Weights of a small mixture-of-experts language model, trained from scratch on English Wikipedia: 338M tokens.
Below are experts of layer 7 (counted from 0) of a mixture-of-experts language model. Rows are named router (the router's row for the expert), down (a neuron's output weights, with its number) and show model dimensions 40-79. Each number is 128 + 32 x the weight over its row's rms, rounded and kept within 0 to 255. Numbers have three digits each.
Before each expert's rows: "raises" lists some tokens whose logits its average output raises strongly, later layers aside. This comes from a sample of Wikipedia text that the model never trained on.

# expert 5
raises: " ", " is", " or"
router:115172146101118072122125175109114101104134112085130098146097077115140082169086161143139113140131109156142057132083139150
down0:100119128114066135114147093106157131091204165163109083115139068149073141154112118161140117126120138106105085106077102096
down1:138158137097127169133137191156148116054141107109126118140114062057097061137096072098100112121104146120156124092140131150
down2:130151124090087085152095114131111136148132139101159091091116108087100166114108117110136192123122163104125076132083169127
down3:091134149121164125093082178164085132134166078117124154142087091117129109195086091083165146151108083164072084117105120091
down4:149088102123153086130114072128141160159130141084139142078103147136139157101128183124158153177138134155166100126089132166
down5:156147152193142064101177105131120166143146080100142124104199102116096123117150108167164101153104184122171120059114145162
down6:109086078081074124127189095118117173132091139116157167123063051122134140173122158133150159130179143110165148177111134189
down7:125127120097113124120118178147158169137092105159133092202045080087170139098154117100145147117130084126121141123180109140
down8:141141187117173128141116130165015166102153144181121154153105123180167124132054131093138131092215173124087175146086091124
down9:142143136128069086129145168104112194057133036147044109092208133111127106115085132082132146147146108133108132149146090128
down10:134200204196106180143132081124097140145074113154134128062112129125159102152093103127165114113091125154147101105139071136
down11:152071147145175160141142139163113181081144125147086187089148090148135086163078118111101138144101113090153142213147099055
down12:143102131109133089106067126167143135135134153168164122093121152110088140093152161137095171126178093148109096110159036126
down13:168149189162084117140216104122112108125075108082162175107153152201143128125121130147118162110126145079090141115187102070
down14:101174121055091097114074133157092141099069116152123157152099118163059121168134176154158142161105113156044155156116141158
down15:159149102119081153112121126113125144143088174158147122118067127138065151063127082091107199142167162095095120164124165088
down16:140149193123136176172115147152090122146107134110062129100196130163091172193112150161103142117150148130138135193138119175
down17:131119123118119148130098152099146117166142130129131143120080130087101149074187138149184155113087124127104131091109104125
down18:137131115150180098100121151204118119149081075085144154120138095068117118145177127157122193179130077199166112127125119146
down19:135154135130098139146088144107121111150111150186084079130137198196124106140201121142145106137104148154109166203145141201
down20:117057166131102138107175119109120124078090117071115038164123093127160163107141153089114172097170139122147138108093124147
down21:139138150143121124153157161164133099127095138071119134109145178120095135085124113118164136155134091139113101099119105074
down22:174104144107127133097106115129190105140092134127171119118147080151112073154198111146150158119126176083123160160117168114
down23:111118145124160122157098133177108121110080108126132087103075067133127109129137059137164185099139131172095087123124064107
down24:173128149116141116099158084066165141162138174122133160159153106137122133142138149119111090184158140150094098170134085163
down25:107112137109116099106122150127131141191185095087115104144097092121118133128128161130118113142147120170134121131168145149
down26:158102173160120118106109167172097165136115123113124135110079038108142152133107166158088116142122101126072152108086075131
down27:135149153125113155150077153156166113100187072129134140063137117109111129112140163124106107123194103085088170175091090089
down28:141093094130092065128117125150144114112130159155079137109167126108154148194147113113184108127174116115152128120143093137
down29:081189142097112105076118058141140116149117097123111149133124133100157097167075126089131094131133095180164179114111130153
down30:124131128109097078081072181089113103116152128097120074190105164076168107198069104111180100097150159104164182103122138178
down31:115137183136132127121145155136147128110136115121110103072145111128153167130076199096063144132123083170113135137159130109
down32:135129160125141180143059097180122113087138112101083128129055113112134111074127114057115175118176151134099165199163126119
down33:092235123159123046134100103178106156148121098108179133134104171091063135122116121157190118110160120122113141061113178117
down34:094200104124069118121170095102144126110136143124114190140226139081108133129121197162156162095156118143144121122127155154
down35:124080146096090152134113092160167117158119157120191129135130087137105129140142095181150146110184090139097110094107110074
down36:121111150112179134146139051081133131182105136070153113096098124133123084115099113115116156213139148095133172168129101063
down37:188082118173154131121084153107152130124131144122120178121106096100129133131178136192113160119127166082207127177158111085
down38:123081069115150162169085131125146114142161143171148172151146150100179150149095156151175079170081173119053119187081139112
down39:126137162136125098080117092108104165161082140161156084128157148145080157149138128119067106135125075091125118111200106161
down40:103131123138116150120107065159132148122131165131124132168132078055125065148137149113135123107115119165124142148089132132
down41:173148152130159124111117096120181115113067095138076109123087128138145175130155095130115135121138097124161120158117183050
down42:130162066128140170169106125095194105143163141101078079096157121116141074175129077106115133096074103123182108108078057095
down43:114056153091134140089099139137127075106143116099123105098175174109149156120063123109150100168161080202094189183138158159
down44:150131182144158067106096128151135158132084154097125145111174138133108123157088137123103159138118091106158157144116128103
down45:097089147086133128104127168190107152104115142181142153133125073212139134092191104138119140144156115141126145150198098106
down46:127094109141153161162088112099106141126109108128139058147185138141120137114070144097132131135114113103132143140131136068
down47:121178098139143132115116198146139069112143078128105128112103128085101102123169102201120103121112068072131172143133083153
down48:075156116166117160078078106165161092154096144126139116102154082059135125102141067123176140120143073149138117132121163166
down49:147093124158091140175097065094141131126114102102115085119113125150135159141142156136139107159133146119145185107111104092
down50:133130057103143209120135112145167134153152125123127128134046142138110087098111119106169118139089167112144145179130105135
down51:170138134117127135114110125152095069114119159138105117111136136165136142185136122065125158140115127155183104120092073120
down52:115161129136180152139108133111127181100093109102142166065076181101163041125088166141105082111093131119079119106089118094
down53:098070109182135177109104089178168137118137112097067078067102088130177157125106115160144076187026122103161161101128121142
down54:148179175186092087150116142107163067129117169137133205185127151170153148182141178147112162205175154098111151127096141128
down55:163132126157074117099170083068112116111118067121104143130140139079136124122118167084130103151155112186145120044101165177
down56:120160092134169112183138091143133135069136193091162110114110079156028123121090145162163098100107122200127102101104151099
down57:122076156112103114086093182140131105168083098150144169140174129161115130144093087127126144118112125105089108114134121119
down58:112121218126107101140127170107118146134191127133097132124090121128112077140124166124151106080090185066135109122150134170
down59:101155097134077167135109108100138130056147149088122141108089107125180172132114157134134145102173104167176118120177123095
down60:152157142105138147148154122149137163106197105102089128162140085154158144166078211149107159144126131081178069086111172102
down61:123170188115142133108089092108102090152123113116082128179131089113155117122132100127073132118175169156142099097102142116
down62:139072157183102146129132129162118123125079091116168098116130131127142092138106102148178139150127227142115123160154107088
down63:156164133090087058127106132177172147117099120176175169054113185128165153158103120113094133108120152114105105111122123129
down64:134155146054111163111151150078165166124150150106080103144151196069110099201122120148066135092171122170097123142135117146
down65:144136148165161144119101124164122159166067143130140166098150189164129103168119067057133170178130153150147106138096187108
down66:140139118119134160131174090113094121127061168147168090211137067085130134168118138127055165132115186138096115191089092124
down67:151134134124194138104163137129124126117113185110109142163111134042081143149149112159151145111172153156146072121142083121
down68:132118171135121108147126157137164084101120104152107177119147150132074186195116146083079133106159159119103081130120110178
down69:161112132127132135159203141147158140146119125132184183143131164147105125108138107171108118151058116078124131139143139106
down70:155182166159078101106114103145135094098122201121134151161173168132076125177071129168185110135122112092103135115121145051
down71:120186053145147155115151137138115151154169115131124132116121112149100133107107073157149099151051149126151105167117138101
down72:123101155151108143095105094095100145125148133139189109141135115113124132123144123120166146116095182104112085144129161113
down73:128186158145099164149107152142136105093149096095052152102162116173185086163113110125108149147142103148137125112128121126
down74:135173132141151104113135142150198157132108122135116135088149121107104184116127150141149161152221134116147119119072172196
down75:098110156200222201122126096109129105138130200160112133100148075085110179085174146173139089164138155183096141094116135098
down76:072105074118076160128155119114145124132146124109140088131152123142152150151131173140130100155149146128184109165094112204
down77:067048089182102177146103061153164159145121200156127132066083165180147143133127122141094094133106162085129149145169059154
down78:106135104167121079145135106130100058146137162119182096071137142137112120164113121147167128076137148110139123146074046174
down79:108061086097171106076089144106108122126188145177130134126089096122149119154159104140155117149160150089139072053080140126
down80:105093107107133127109129061101109132123112107078141130094074123216130083158127162142109129117092113149148095172055083139
down81:120211145164094122083102137165131179138110134105081105098146104200191097107142069173000203147172107089158103116147160100
down82:082099125105104125106131079194118146081079108160152086110129087139112145076098135183143086203117115087092139148088107168
down83:115145116101118141133095152178166151104164105200066182127146154162110094150103181136126115117135138190121115162098111093
down84:149121181130088121121125144105122125128152145143175185080103138180151152205175163095120146091116132095147121054114085126
down85:168117111139105098088107122187096144119142194096079135103150112105090150103134080116111133105117145146140106119090120146
down86:165135131151189141090075062077148115097111163140135110182128189099126145077153125070176088044090156191072149114141135141
down87:142135130150123124142165112138160167133120140110072113153134115033153161101196153143103132098120123120121167125152135190
down88:115154112124130121087118167139113158161060113110060056104174070103184158132149111130152081146109090163125163157134139135
down89:181075110148117102104109110146151150133153151124149161138149046134148206088158135099115164138087087160109177170097135125
down90:112122125087144180061142123115133129123128125095092064132103185124094132143127119170183106128128146106079083132156108107
down91:126082131120225093128163157137115118076136074133088152124145132112194110169131105133151135148145155131182083102093122141
down92:132080146161132163105107122136121133114141111117124154097110132109153122078126069130118140101203140137109130074123113181
down93:134123137134122182158141083146140154135126191116131188146138203153130118158101127151122140159117076122112135064095111140
down94:148118060100072102142162174082133100099130106128224121122132170144145150115073167164118148147160085149084154101096174115
down95:087141141145084157115136099086149138135137101141153068126158156176088168081128113128098085140104113103138123119118065102